config = dict(
    router_score='sigmoid',
    balance_loss=0.000481,
    num_attention_heads=5,
    head_dim=64,
    norm='rmsnorm',
    norm_place='pre',
    norm_eps=1e-06,
    positions='rope',
    tie_word_embeddings=False,
    init='uniform',
    beta2=0.99,
    decay_shape='pow',
    final_lr_fraction=0.0,
    train_tokens=268500000,
    max_steps=8194,
)
Below are experts of layer 9 (counted from 0) of a mixture-of-experts language model. Rows are named router (the router's row for the expert), down (a neuron's output weights, with its number) and show model dimensions 160-319. Each number is 500 + 50 x the weight over its row's rms, rounded and kept within 0 to 999. Numbers have three digits each.
After each expert's rows: a language model's description of what the expert responds to. This comes from a sample of Wikipedia text that the model never trained on.

# expert 3
router:542495517533473586480445562464431548578492422623536428480496467484513438526457572532471463477465426512518422497568416489524503467502561479469420530524485556447544399475483498505460542445573483563550461517470569513480451501499543580547524495579533469549562567570451544546375450553525552592515490420528440543617456458539549429619509497475483526459581535540500395455464466437497502456496492558504528477519472522472482418505436531560501420557532498540494587511525485612512515484538435
down0:575473493456456492525542487553528454572578366533459560424464441452519524499384443467448472450514541511548521549492509484620460467517482422458441545411475601450528494501490550442322571545522527508532506534543524525514442555493485407510514494436460482510455533544452503491449484476509512547536520487548372528536510468464460488509451569509580506465441497483479491480491477443517523486574418443513487459534533397516517539552420488630561557457455420499399578501419463519456550455471500
down1:438359440515509527475541391541508485498546402495487511591485468512599555560451539531437494536488606480442479473637553488511488463541570446430554478507461482533505489520546609449494525449538456425550583405549510503500453606487546440495562514495511546543440525547524430546491516424541562543537515539509396537614441491474509547534556486575580478443423511487603542569454517442415509513481526534484455409499421443497465457491561539514470530562480499506462505560528524532506535466497554
down2:497483502430532429492450476523565512576537529577493611486374563499579521613537454512499451521499481479541548521548481537484543453448498402552494606572525421514490535563402512490452554439508513496542512526471509547556466448559534529601443539506550457569390482477505450487523501539559522467452487501533471470508516493426553520527584566447426504485492562562534585577540607546515547510425409558558431496546523570512460374512430514609565505517558441439466478428442421499437550479464513
What it handles: Pronouns and connectives. Subject and object pronouns, conjunctions and adverbs in biographical prose, often after a comma, such as he, they, also, but.

# expert 8
router:712481593476414527450486576456539531489429495490574528516514499529379442491416479484548496532498539476499501541488451496444510546559486405395471506468483491466541457476561546586440518483514531479455375454473499493509444456440510484431588526549454480586427473510510475495430444492476502567478486537565492460570419491602504502497477490474475474457553560467470480469491471484524578402451520566517548453536509469430441581524531393552525528449525540498503488430492474528435488478475576
down0:567495536519491574560516546562524581514374505522508486524517443508482510460498467474608519592573589457595486470518492527424521418623501504568546488484467599471506456493605540521457491494541504514548529425480528509616451474470562537388479559610466567452559563435488536430527451540518504516447429463536500498508522482500476508509513514528425477365496443433578425448588530550498427489462527506507497432444464462523560438475482404548461424499514543445542544567487480463402507529425479
down1:446415428461462559480514602482566440443487470348592503557556519520498567533527568443546472428571516513436477506552524495491499567520357383499465517504459433585540589514419460516428561523530420454485490441549552562488458557535442545589498500468524464486528574470495526513497490487525528403523467479547533498434537418540512534446523530454439558498535537534445605459544461563484442544516492427484449488552500452485559627549520513468487527492542525472475408439465504490414508464528505
down2:477447517494453408550481468515577485495448597503454534456494510490455485510504459576457414480487443541546527455561439459453499530557519560523456397535570514517457597496502554529497477414516457496509535528545504447529492506564509505449478515490516522478511500398552416607529538528540558465511522578444457546478512527536461602499535553525481448488495666503438458542514571488546469448530444551626484517500532477448537393493521564396519457455463523570500554558521531507541473478457518
What it handles: Table column pipes. Pipe separators inside table rows, mostly after numbers or names in sports squads and election results, plus semicolon-number scores.

# expert 23
router:573488662613456575442483510454509509501501511496550511479636337557472474469518514428506433451480560532506515540527458506572541549534371440398480484520562530422552435511478474486490438500563520487510475527467453510555426545504494531548447497523538531486443532466457508476509419431459491515455542515472472419582449472553531399466489493496447463455562518450463463547387485486524525457457553460603472387507434490458384536508527496508492568524454472494484466552592469551548555520639515
down0:507432503460483534489517502469457472578464580421428451494517513526538464526453542459626467473560501516488539536435446482531526504432531532452475484506538398560464506539588598489510465531576555523491551489512521559460552492512389505452520501429384575464496548506448470579490380512538506531423456442445564534504446558607487510519502464496527536547592560514473469572475432516505445483495591434542495430519375471530393470409630482489484495481507478510485504465508445464543470524485455
down1:505458512413471467483477557566526491476478442528470466438538432533451527480480464501585603421458476523494470553564468564472439566509535481483394427464466455460502421494505493444487453548461557561428597464508419439452530486560478517435515503514523445541475462544428508509591491426578524515552468546522405432530493482537523489580495560552560551464514579518582449475491450451506478489517512447475451441555376483607527441499509427521522471497585492483513464453487498469505496476561480
down2:566490492595495472496541476538497522485480541506527551512481493466503486517423458462366515532554533559555519477446535567560377555508441500553593474426462544478477473513504554488564547440550515493498448478586442457468489512536438417612501475455432546520476394554591511535484535495544432479437619508428425486514542538442502509552530486542638522495514464535534452454560497425469572501501517595462521508511595429508508442505513414532589505458523455550474544428603527490517491495576457
What it handles: Foreign name syllables. Mid-word syllables and vowels inside non-English personal and place names, often South Asian or Japanese, such as Bur-i-ram, Dam-o-dar, Ka.

# expert 52
router:485499531591484540473496469413583486619466446555551533501525498578475532487483556518469507510483517452482439518547506573508425547478477497422469442428485462491436474533442460502475476460538468497494400565405454463520481504506509519523463480564437385545424423441465451473462492529465488611506482490535473498542523573550401465523424509393387530401507528558531518449474511622485574495412506510612473556535482529467459514546504481509447509479472423551494474415691502539543485503580498
down0:526387471530562534529435529494535535552556482476505470480550436504531461376405524486487495459478474519523448393416479524481436577498662513468453482449604464517476558411496606476484452429550595433486494519546514556515406458476560522581559441453500501442458462527575531517509513485487518468520445571514415516390535442446489473493519473496531545494604544497522505434500499525442495519539476517575534512391538375496542492416543394519508492510487498492430626503477477528501513444530509
down1:445575594455431458519500487451435541490391455522509545399478460522597539488513494418432418485473602420549621448482497549492553552490492514514539439522484455482508514516446484540488395477401544526496433549502521575591519476531504426524401518511585550380490482485486458463516484489485489504536528504555433517510493475585541401555544475554441480449535440494521559498437515471448440528546577447489449446503578471526434397505508434466448486539527465548467424441479461461468530489521422
down2:429561418461490555528475507561486490436465570501438531562421489478435436448439467543528496503516532454446572501437464528458549529574490567476379572535496563434466505498611589493500526473488541502454476540468513515428515502485507549524536446491481429437465460499509524438468528618400518485433432387449547535500522426521573457481410446534473499559589544508444421570547469476509473488477493500553484506476566489558470494404563494575579454588412493617473467538531421481554468502554434
What it handles: List-introducing punctuation. Commas, colons and dashes introducing lists or values, plus words like including, called, named, as in may refer to: and Kingdom:.

# expert 28
router:603532601410484450472400525402522552529502579498506509489530428456442441477468550542397442492512482507584458505542469564584484542455466442413501432467567561455458508584514483537524580515526483504481473531471550478449393548457465537574430545547450449511475509473532456409453479514497506524558573551520470423512415553528513437472491445420557415542542542466448593563474464442481502452416530433552554498518487605441528458523487469624531541590533485468525491504511522514512533546571527
down0:547402582445480498552667452524524468579499489507504488451590538596417516448542396474460483518349521518435597478482448492483509522540571489496439568501524504509546509518488492459493495525474573507467495470507493488443479448459528566608622425472594519502469526436430511502537512447547499524490481469450490527475536513546427448586471491580501416428383432515454514477473487518537551555549408503526510500546597549474577511540536489537406451493600472502572492505535445500468472491485469
down1:471432541431487468521507352462555456617476517525429529505600477550494578511486506451568481516417494487567591501508459545491562521486548571502481534508423445510536482474441445424600528515518514479496576488421413462483464541542555600551374429526497543501406475512396495508571502520439431440452557460403562492463504410496430480581508450519476429467512480451518430497494461519447519532503527556568570418479415528590503489467527462478559501553540509456509445499476446453419498554427492
down2:498523550610437518560464538469493479476592499471482528563529461410580487464483471529479553501421563508632466536488473501576471488643395447481491558583507496443411496533503524514496529441454505373518430422506466566463504525469545536562517565536448515405583526575578528513509464547491544464473488507560552468467549497524470475506553429512505509548492537493457472437485525653568478542525574482419415485511449504539555496543441542518527471501523475461489555423430499484449470611568571
What it handles: Foreign name endings. Word-final or inner pieces of non-English names, often Spanish, Greek, Slavic or Turkish, such as s in Koutsoukos, re in Gutierrez, os.

# expert 55
router:586464513515514592494428527454515412518496487595558390548490440532438407558511446532470460506457510518502416543507430560568391540487417484434514485479510507463519458492500482478504450485480483468664360490440431482435445492510520548481565470476509472566447506506475480496400501473533471543509482507440462501532450557499540449486529466452459560537596471386483415434449471410503554428484507460572544467531498562532443525499504551504501519415465498531407528443559496491568459529521491
down0:520554536517515504639519469575466557434590478472547461514418523429475501493473420557534471490497515462464453432494465449533429509518529509568445437395485481451629494475490558475515496552472444481462421413477449534497473478402488578490539508472497496489479571566466471521542408426623511467542464547446505469521550529513499569446557420446503505548439411420410530418397524503530526556549586529462563569507504602373463484469429493492526527540585528465443521480546569570515445458508530
down1:473518439483466627415531482558498453566515545388486448558474392501422398481480448560410517517605438401549441541523525463506440564514497458425444545524461484441507470469525471480531548584487492448391456560478549535411462451506533449462531502512531417440503515481545504459556616443569447490515428598572466485488437564457534508542487510464446558509517421554492483440571417570542478457506532579604521497493436492512519502509521492534530530490622460462378433510472421456508465411536469
down2:513534520518439354532519510492413519530549526583503355532418470543459441578525473470569451504546575493517570520436500559506470455492521544437447538496542502475426398523562425470565511477500561467517512520584536550479433563492466442517462496624518505523579501555524441534519492461482531551554547495532495532499505555506479542500467478560434501515576487447535469385516464454510449477375422478422481480566503552448503439418541449474495538539541542578575491515484494484488484513405547
What it handles: Biographical list details. Birth-year digits and separators in biographical lists and intros, e.g. (1861–1899), born, was appointed, politician, commas after names.

# expert 31
router:515457523487438624382488544416557524559507412534511495471520444545515504466458472559484457505581494488439425459461483542456510509584457453397460459478425485485439467493519431592545502519606501519568369538418450555578491512500485507547509504533505476572463470492504530457435511534504527563569479391510479486548494496485543539495485483456450493493581584513585466490433492491522564523468529523624518549509596473467434491489431494593410463474525436483508592453578529547552497506589483
down0:401537496489492447503433513536344510510528507491518624452508553548512475542519537456547572441578538474560601480414539471433516436592547537482451533467566468516516496438527510474518468518403488388589463440583572392501583560559497487477510478497425519428551603486559518492431444474563547552465499524594545486555503508510504467526510462442565450413442504443433507466628491517558474502624452481481559495508443555591554430518537464482512529528476552578570568571480478566535534540427499
down1:437536566533530503455475527621560517493513570510528552489492529412445491582485441470480495598532487457502515395575536392468498459513476520523496531497491561507445468429638463538540557423563498596413451510513479485504493494561475448559548450520535406492504471489525539505512515579506493461476468454556582434431506439565487512449428432540564458349556584487556482499526523471543522606513501463464408481476509442523455551448475517479484491512448493547518523495414493482487502586638498
down2:516515552501499464513529416533459482521477522504442511492448491509448579428572604510553495531482578513514583450560587506489568465562519471572547540552488459489509473464552495556615572505470563550499440530517464471527505559506448575583513507490483481419569524511412505513466513476471456554549443508556580469498468468516535504528476474459484506471363455516482543464542518338567534542489538446521421558462449456483443566576497617483532478493496490595572523419534518551577386512517477
What it handles: Clause-ending punctuation. Periods, commas, closing parentheses or quotes ending clauses, plus concessive linkers but, although, though.

# expert 14
router:560481556471439554451460478468576465543500468499585454601477454494471512475465466488481454553446532557540447574447503537514480469519413448380493458580570557467449489519434465535453436540501487474607419517463499468536460552462479586527591509503515462513483456488438572543451507511447524514555482427517461503499467510539476512474516525540450522467582532481481478436456401533500482505505524434502519531522468501445545513496495441534426489412573465473506449492521472581495474472591402
down0:511471518402598502464445422453428474467575476524528520559489490581553506485493491498488478454537442474562471446444513563555547507501491443516573601460480480592548487479455409486494500549625574461497555470540363467477613426603483519517423475498531511503658455440460520604548558579454507445561528468437492491413496476446538493501540509483524464523554479502432682562433572438444467519535560543456510584529469480495481543549470485480574505391504535456557523566451462443579522491431492
down1:451542382525443505468390514482473450548590489450431403577509554501513577467562489506487515537493450537490559466421508510508445377535448541501484429514554496479539439543575529474585465502439528557547507535488523514498497582530478408570495585518393535457489481581493613454435588455504514500532391523429466450517516492516448461540483367585494491482470544502480453613462502510444513580412525455499537475520511509516456491514481477528460574594536546464422548484493432477540487515452497
down2:503547488486463459445492450473460571527470493495491436479533514497431520518500583553476488625449471555481460512507598392578620463476578452469534457535519457433516493515452404429514517521474569538579474529385421455524530557412562534464563461466564530523491480556472492478525461432518463421514471504572482509460471609515505490479510441532483560480605481491488587482566507481429423479558498533459399595448479486559545509516479430484391575520498514478416481564542433510578491553509490
What it handles: Biographical clause connectors. Commas between place names (Philadelphia, PA) and verbs like was, had, born, died in biographical prose.

# expert 45
router:511555473562423532441525577488475446529515444513469461538535358546470463422477523574499412457519534510534388489467463524492440559509510517477471440444517467469545489522525456584524514518504495521506435424450494481580430477542513494410479560521505449546479581489456478429480526490491540593477446463505373540544541553510475436582529470558440516462556476536567395466421533510568517481434609550518540499493526496517476527562424434481540408521481585462403570439610588498451463523460598
down0:377493528594433524598474535519496472468508485483602474517428490481550495541454519540500502465382486533437564450511478509503460520537510464517601561453594498420515456540541437535469493538528527494562495412523593473470581426455526487400497429543411490541529476568471518562540551521543523539508446533566559496505548581485595444506504496490538521450502463487408482472467595460521488469543530520517505438556491608477422447506390454456444542521502551444489570501423504481497479587513527
down1:502492539527489529476543454586334515511520467547538494488490466517505505576526444496550605551500485472517453481419465462490483463475494514464443541526411471433412554450534495580464425494586524463479417504595505585497520409520509496439521426547483500497539576444462514533583464591551503469473485460562450415524464476443487455504470470447488352538527425374438416460463581539519532474493472493599531584427407445410557432459466421491506487474483408436475523510465384602572541527473610
down2:481515520508557459421433515516511464445473523542414646423493502493542428494440491456473471494491483457442438530444500546428441505445575530505489486534517510403427500414438480585418460478494517482520540468520440570440540444575503537617448481528542597529570500552476502473449441464487592538455558482541442595567547527500575566475623488522552609425502445519496431518470501518543462486461546492497450414429527598455553551426506429515468557476506445557465512541480423522480538479406537
What it handles: Years and appointments. Years, ordinals and career verbs in biographies and office infoboxes, such as 2014, third, appointed, and list dashes.

# expert 13
router:617554512477460494552461544490572517545468464504510438608543434543448543551456516483471550463560501570507395552452448559561520455491505471528463417523553471417537445514512463526471507492555465535534298407496497447583385460479577525490547531510578460539490531529470480386375476471454453567498467421489454431490468421487407480564520559470442497493547597347559544428476475539467478490451562551494507501463457541491552487541520442503485524476423529431551499516631519553519634565540520
down0:472455518475613503558487541510537451527462488523541501513449646614582562476593535547503414526453491507514449518520497629581475533491545604502513496425424505479585416460484446500532504516467474436501523422501445516520598423465491519530573524488515495507396501548476443524492545500445511504453504394447611433469525507479489535536505454484447492498429548452531519498534473560463459475512489491514537514507477548517487497567440530491409498469483406394533574513515545466461501571500499
down1:490502486555535525520459481482676545478472494542492474529399517542574467492429494554499475473523472489613535498547578496538531488591477500541473485449457474477524521550428548424448426481494479496493423579497501449508518477452450505524505540524503489509440475413474515405510498553502541453556568651483529486471459565428532475551528545546464467502417559417504512580423507658527546447466513515536521465486505533453523411552520515479425578504513500497493461413501545438545534511563537
down2:499535505452536432466447461440485454466534489437555505435426459569573523461528453565517542517435517484509487571455495493495493526517574536518434541612537473492609528517459554602570567509581617485417431556490490511530577615418448502488466499604453490474547496566404536550521571481406582523593469544415487460500447535449558526480443518521468485539476567545479500481441486541574521443457619487540529433500568508453458426426558536485560533530520409583526514504566482492468470555554505
What it handles: Table, infobox fields. Years, headers and field labels in tables, infoboxes and section headings, e.g. 2016, Title, Coordinates, Species, Final standings.

# expert 6
router:478515496495457555474450504399588483574523407508569538532547521575496454519535454552461459491523499479488413555498438517481446488586462492414485490540433546466483474535433512491479511513521463509597452612395492483535431495531529547525488486487469445495495384475469570434475504566502534565556431379491488454514480536567464466495544488497485606463554574459507496455382470494540486492493495478557487532517569432459486509488554447460514504408533446473470551430583487539457486474500449
down0:465558515472507543442520550571451526543511450444540498476488523468459493441499506513554619470487505505416439506590520511536476551504504490453549566478449430516550492537529459432573519490514512603274523483526455391564520506468434555473541502554494531610525510512469433491519478505495518487480506522488478502520615513491520534478333490492458500441524570573513534462558473463520505525486450525395506470538560562427483586457566611582512520494481475511412517444571510495542501544549459
down1:511541463482494474456522575509432527500452469476453449389447589445411574493441558478442465487514474442507442542515502541548488502539482510472518584546461382523463493467430515480459514554409502509521537512451443547489491602410541448554439523605454581496607521419560494430382461531405514594432477493529447505423486414532455495504516506489527551462470597418495462493474445458435494486562475433459507461507489511522484536458609518547508549504616510535433454414508424543413500445461517
down2:413498492525553440548501477475515523551555469483521486378596534550495416452514493517454437534475463522416472524489437510549473588604499550446529537517471498524429424486444558422478433586454443481505464529554530551531530556410593481506478586513532467514483468505512492499506423495451657425553500526388511647430468494485473453531499521508484546498470444495459495565501541549459571477546457471513460536503530402485457504505494499462529469527477491463555536526477531567606460440460545
What it handles: Commas and clause punctuation. Commas, mostly after years, dates and quoted titles, plus closing quote-commas and other clause breaks such as semicolons, dashes and ellipses.

# expert 43
router:579526496534484558459538498474531550468504499486493427471486376585423519484420448585547494490570544450481475521496427556497475529584429361485497496505469551468474501563599415559446404546479476464569414471448553449482456467479450498551479450486475416501475539467433508514440515485479376519557442561536382548512459478561529456534493550487450395442566476496534472482530483506544573399516531534512466525480439473478495415522541448541492528548515520490494566498558481547494533628519477
down0:634473410566463463532585498415532500525523432490463485398412375556582475528441519490533520554498494532493560478483481473461461512450510518470470451540470499419462492515540532568460513580482591467489500509416469524496444457426552489475616521527442533484403468505609564496542521468451498415541573484486527496408467563498483478507532548538479503472475480501446523506505523358488515483479548511476519514497503455436481473504484484437496406452491528490479490511470449527451531441509473
down1:510531472504565534510420522472542505533568467557460500566476526548519495519500506519499584443495475463479467440467481553574428434429510557520551512488476469514573482385482486469489405555533543547458528510411487412527499598523448486524552569519475527492505509486497414535526567398497524504481544486540457470565458537571560533505582442460476610484528461542506473474524531612512484476427469558468421476618440537536465462495400430565369528513565495484409518383432502526456534405429520
down2:451507479536496500458492421563506563545509505448579463560451504443513528440438550458525534538467519506476347427427478460553480469464522462609532575464529476457465458550484514439575490514525441489455478491476527454578539462464565451443500467538542534567548441544500561486484475541488512465426495517504453530445552519491562521448459496570457549543514550510460493523559489470468448514496569511389464461526448558498460524461503509414410454565543442493558528543465401425577557548483428
What it handles: Table cell separators. Pipe separators between numeric cells in sports and statistics tables, plus number-related words like aged, ft, approximately, estimated.

# expert 59
router:505551481604470573429452533425406524554531500518555470484532460556505601500484519500465460470533543567453421479443493642529420470496418422501482463540414543505536499474630433530488528526610480532530464476451462446385418548511497476524492512513487513499576460501534484467501475583440504516509524447515471422551468489585528452560536413503441484491603605506566462469493489484493516516476572532548504483494475534510485504577508537532464462512457513416537574488563512438565617515487523
down0:531612470522501466563471533577541527501399594507547501476391490516489502572479502508474534410571485450581545493444566574504520468561608546549585428456533408524433571479474477449539483535521551490545495532550562518545565480519453549431468565575517540399431507463500474541526469522542445428523406487472443502465462515525519540547515652544435530476453504501573464364472489435451481449459573514549452480470493573386488430507471494426540438509549569419440459475482477437507506475499511
down1:486464519533501451587461448532518538492478560477560521521502489621618501572433439502531539517472503533524430540511541530481453610519537438484495468496457558556483549466595523419477596588454527478448432532476487406540548429468404462453485491481518405487495527561567427515421490553492551479539539603475402560515505448441436450472477508532473538489546523521566497574571500574539585460517526531467504525478558413474539573525428485416512394536457471422513523532482505484432526517579445
down2:484467538533561432481419498467492499487481456490494489509560484493540564462484446452416513514592518542548458434539613529494570574475530500514485582577459466506477567523576446550503478546527562509449473499553519480496495459515563466498502462546557405521630488479534437528559548622488461452474479501430486549523533499501473488527491423531473596542538559573610511489511461601474437498504509546464681550513431486536539532511555470530438502458537476519451400408424509449511539559544514
What it handles: Clause connectives and content words. Subordinating conjunctions, sentence-final periods and abstract verbs or nouns in narrative prose, such as when, because, However, worried, sure.

# expert 35
router:494479610584509500472437467419475481475518489541509538518547449574448564488511558490454488473436505594482536560513499491557391520487417419360364545478506469487500451529531501543455467501566488521563388533432413530578420526582511553527545510561508454587458489465513516498427598545477539550585563486492484521634481472520474461486502391490415497553562491471484485474445475523562496434456563446546475479524560475480425575542437417571549525520476420472532508547465460522537523439560524
down0:484492465498438503525478561488523538439510516564486441559548506492504498455592565498442498502503507528533413443488518481455605452562401550404469548585385485490409475420565456508567437456503407472415464450530489406480490500475419444479481519512508522521453555484547502457452506502464533479548588438435601518495477482485453508440444540449589524589482438643491497513521525519520570457541584461454518446521461505486534489475463611485460564440536501441576509483439466433469546581430511
down1:458553501493600454518560570548486474495479504492487456460504555581521485619454557586459479477475461558564502364561491537432516427465531492396487423465392438491545523575587416458477557634573524595522433486460480402540457492486506484493573571567386449498478500509605553371446575458470534538536505480459561515544398471486517465594421553541534604504556532384496488564473463487451456567491462525466569392442484510600453526470454540526584583455511498471446478519469514471536538476528504
down2:487472486604513540473425474535480428500444469510454492434492604580543494463449487559520475465529479538581504480446459480406553510454438450535468512604478539440557445407445516405483410486419492504496490514446418466447502506523496472464509442483494456472578491481577441433418590539472587557504512468393515483513484490491471535550488500481557519521467487465563488467411451599384541482540408525480576555450517607541502449490398429608496390500538480481522534547391537604527512544473474
What it handles: Transliteration and spacing fragments. Stray spaces, apostrophes and non-Latin byte pieces, plus syllables of romanized Chinese, Japanese or Arabic names, such as Yan'an, Shu, Ka.

# expert 50
router:560364535604456519399455526412451489574452492414480561516443520519433417547412522491563488543511523380473522475441454583562601473521522493513436485487505501497490459553424575491499564507505488513532431514468544443569469503556535532492593441537498517485517545520435501472499586492529518504437458370541440500458431573608419415526502570485498436464569527565500484390435461499561495523412410619546542482580531478481520475539465408579402422470498469450472546452565535487523482554524552
down0:522572515495545598519482458487411449500554502457453457455505501562462503535437494526422539569491540448514560516491443488461448365451524543455454439564381539442559474547549566456448553618611490556540568471471531504469586499493415486477494556514535529494495482486561437468513405485439456530577500456559504507443473457464417485547497535534517522531537439491529458532495487753555462482488475502516461505505457595580453501521548414510552459557541495426515554538461521474450537503528484
down1:493538543513485461513465390536676526445556524602455461466373485528573600504530456510562510485471474508355428468449506445474459493535428572455449552462491562405473537476416551524515476535607528487444513462462542454466593532492521477551416427475510517523509571473492474510522471486537568514458480490473515596518557480535553596509566441522597503481540545520424527533502551552527483465490464625576478527535517455519510445484433477566521457521468448475555490576424503475474533467494454
down2:436564396493509476572510488532439436413544498506439526466493557523428571428492543532461530547415477421525438484488495433546467517533499627522570450521618600604566468519512530484508464493478510506453583509515414526535529524515459500574436512472524443498519470384596440447478551530487412506543486515511533527445459506410510548552521461461468527566444459506566479551561489496552503504560438545484468527441501530570535376537491439567523462449423393535504532433487514514632408458415444
What it handles: Numbers in table cells. Years, dates and small numbers inside table cells or chronologies, such as 1986 or 3, and other cell values.

# expert 20
router:549496507530451567439524472453578496530413468469495465466494468563496413567445474528472444464488557463449560560522380621462432454511496449484515497486534564476499509532492492559513425566540512488510298486466501388541422488523521578515488481502527487472412492525485533449478485464502475523512412427463441536587494520518485471563569493377484480479500521461593451558471541502574612513544493488548573397535537550459505581485465449533540430483470573393548500492507567519542498568605496
down0:577526531473486541458463498452476466421429494565426613548415476529641551535623545462495454499406440493471571452420510452509517489520458500502489553548492610527519507498523471450508486476544511546513440479489505435458399584488470457442497499511481524430452437519583489474432508477503540478485548495530495494562433529509442530415534537543508516515465573543498457496442511480504452582486531441514533497483467436513388480564467475502495549485477546488566474485483460444431520451555474
down1:582510410530349531467544531497488468509522527489480529538491542541482467496516456486494487503415552490484412416606488449556472570530481465611505511484540588616457551462540518513514514481442427445480482454595453433450529507483521485519578493547459440465540455502445550554528452537530519460543478530397491491538506456494610418473484548414462492448453500508429567440527546406551510530558441471488579516485445515518484635539481514532484521478486383493577566524469517517508620604535609
down2:484420409474532463436576518486488516524474513565422476494445535546378408460500565484524533476445561589524524478570567460479516499594461549601582593518449510552463461467504499542463500511521581470454523545464520413542429419602591422428526454523502528416442464565495539398472550444482412458551558577517537516465504460500411536463490479414510407536534491451557480449454470564433415483518405541480481456507507475493523461539534463408529571536495460452557465417479525462428532451481485
What it handles: Closing parentheses, table cells. Closing parentheses after numbers or durations, pipes ending table cells, and role words like vocals in personnel and track listings.

# expert 42
router:535393623573487476443406557527440499497520411506491524517501490589409469518480537490553507424463481495520510509567507593547528515562438433461445460474511540486497495491452510523489499464546461512659385476459530502475486496589599646439540454556531444561502562510453475429497515459503458500535517451522470485477454522566492484579502499422436416484563460524540472514531411474485427443428452529545464513503551479427475521544501438488475473451511443479514500446606565568483503597479510
down0:538534435465531407487505501579514462505453432565482466468491612468474478446485543514486475456463638535482567481489487554473456549498548449524477485485392483499438492449472454484604562431417479444479447449416497498508547561439434548498401501454513448463446505505491508410526432444619514485500413508453543513432478448451515529568472488486472575571546468545483510576492504434517485551426525546489485547426414501381492401481508423609522388471584529537537453490391457511500542511428478
down1:426570519434494542533556492575558498441506464480473501598501474511521554515547523503473498465413610515492497479475467482454434413541479515394503549470478507501550529445518492434559478474539579395457546508559428534562450599524551465507483581473474502505493455509414517586548514449530539529563484494481568534490517458469505530554457450465519555437574419617461482447508508602487484539533545497469502555509452470484504552472528550526490600550546433604485556549527495394443529527541528
down2:480450467480494550476555505450594509478431484478457455484458534416517358468560598488610552504476572441419516479518500559434505530458505492460493630481473552488473561541464426486482533419466510482493466460482509477513552644465452481415427462449539482535551554405544543451531527513470580454538538509505531491574531499487485499525533480448516452450484434469476529470443456520527484439486470522588532515458561440524542473480549416453428446525496488466653502520431520575439440567543467
What it handles: Letters, symbols and LaTeX. Capital letters, codes and LaTeX math pieces such as mathbf, braces and subscripts, plus letter pieces in abbreviations like DJ, TTC.

# expert 38
router:508556567527532459490506458431489483508460438462469482519562432532429542503432459440539450537512528515535533586522509619534513524537527423348390467436436483559466465551441481501478479524566518557477381497436514421469359539551503639415531488549458528516470494524489544419471498511454508586469491515477453486529521489488569535568500430513439465473585491407503493477518507486523453450412526464501566430500378464498563530617487477607584490592495452510535431522572503534565471499555421
down0:483519452471456501424493547598394481485588556432503498397495476583475503527495482598435453575470503537536471570488522416440548489518448522598498488504498526487503473532501396507474562545599477422565471468516445539450488380426465494475510460466472475471488495584601473392440550447464481512536473518565520559529623456400450476447473503524489491441551488495557550539490507482504543449476479504472445420555458482368507436434463561503567487472478478465512508509577383434464490481506486
down1:364471540487551485518442541526439507544494540457462400555427499481448591569527467414525591531342510444494465513427525521546502649543446559507418494563433573487425544501527503498532509540492513573568460500549404490485490459511500496503489562416479520485609505534457492521519499494392549450503458382577530484427490533469544535452539487479557471595504528379532561504511486400538502469533458517481481595496548561518544529480503466467465492555455535582542415442561528561474521415532500
down2:449514475502535503500430525479491495515574527466467536531502468514519460444419438433519519519502608438479474525465479487508461507448379473446506420491456457502602439480528595349497539499506420414467441541571569523489442453461578490504474508479428537482460428426491516522480542513453471406455488536534465511453554468569413553534647465456504507531483506525582517469482549481468430530377506473503424452481561492463560404552471506515500448533539514464560473519413510490575545571645397
What it handles: Foreign name fragments. Capitalized word pieces and accented letters starting foreign names (Me-mel, Go-ñi, Apa-me-ini), plus coordinate digits.

# expert 51
router:526410550546509562485549548487559511506557483515461541514537477586462493501476533572482396462500532482475481514559479484496518514602396450478412421502584429495557403541511539627568449491529501496611437473537499496468531483522532548452511528572446397570496477512444574449403454511418573584434436509503549586560557497554509505500474477560503465492469611553570417544500435513503511523520492524523538415566596461427445556503538541557457503508486528486555491513472520459483510637538438
down0:558536487519471571521469436480526589513525536546489491438538452499565550557433463576528458479545487391524543539462519531544438520558493470483480471533531518392592489409498494451538547528465520514490449463524537567545440544553517336496477506456542437487592486546405514555528501551473549507481481413475451532451503522488590504530453529429528518464495501483528545545507401541520547426519513571539531452478555522452538515486425432458475431539511518490485414446538453539478499529499599
down1:513402442535538582516493538461435544552464526544541584521475512542573446447545488467587483514476547410515464443458515441502530529539505440452529404464488446482443392512437512493544473386462508547451538457543488508544496424449515486542520502571499450616447535459546481572504429514495463468477425511575485497558438512517496481578508535556386429472438497490558496458478520392583530554471467507494547506566471476555586497503479486407461449515442542453489460547535395602506512475429496
down2:517523575464525586435459469417389550477516542470430526442523494449558501558474557489515524442490563536428500405546538511485557531475450598459550560450544513463503501493531493443559433578466523614528551526481583503484434429500530522425473414421519640447527484499400536512476458517435397472527426405541491547477571518533440453478513435552446532582504456540490578555520549495529446424508446485402565505503516538513446479488507573481526512475459453479504515546479438522541547515528505
What it handles: Small numbers. Standalone small numbers after a pipe, bracket or space in tables, lists and measurements, such as 9, 10, 14, per.

# expert 27
router:536488513544408602464487561458389537505501476561479455485583407585467538466384536521518460471398454619528463519540460576558433397442535458465449501487530525428559436483534504512479495514583561495509444439442472502427441429422479484531552495507490483467475490474485493546507460539492530491498514461512447489513463564529452498460508474548470481576598531517563538521474473486486471510418545539533561508494535400466440487532421551560526494499536524427578575439561490528482555526527477
down0:466482465498488458482512503580455519488471456514566380486503580535542535538418522547438465520539445502559549486424477462502533519566503431416561421498473446479516611564472484368487444365534492502438467555488532536485457472476475538478455535439547531582539487509493560543494488513538493500477481497398657534544557462481468512622548559428469451417486475583540431603533541488479479551439490408505538500548507460475472486473533442615399459603448486449609525505548460449436522510418484
down1:518559407569563516455456505542436468540505410438505479456479439549575525512469592546529482497466411425539378518430452414377561471509499533506624482518457491530555528556561430555454471572548518429488554525464621493487508600441524481418506523455566545537495499518563479567648482499564537502455482431385483496481468553499531575469540502578473509553440565553444512557591504518388495598577470483486485495559497525531559566504493460407385470500496463468544477485321456516608477507562495
down2:516547574428597547458434471501453456552511542543459578500472560460464486560674436463493496514536501557478515519408478425520521448419431613470482490546472489363430463557513458494418536511515495493576485519482578531489594517472445434584531575496562548426452491549459507435521522468517519433454499488580502336538566538457418526489448524482528516513401527430441540477531461585523616536513441417476487495606492510511529507592621544542536500598421458539554426510449572531514468550478434
What it handles: Kinship and narrative nouns. Family and person nouns and pronouns in life stories and plots, such as father, died, daughter, she, plus word pieces after a.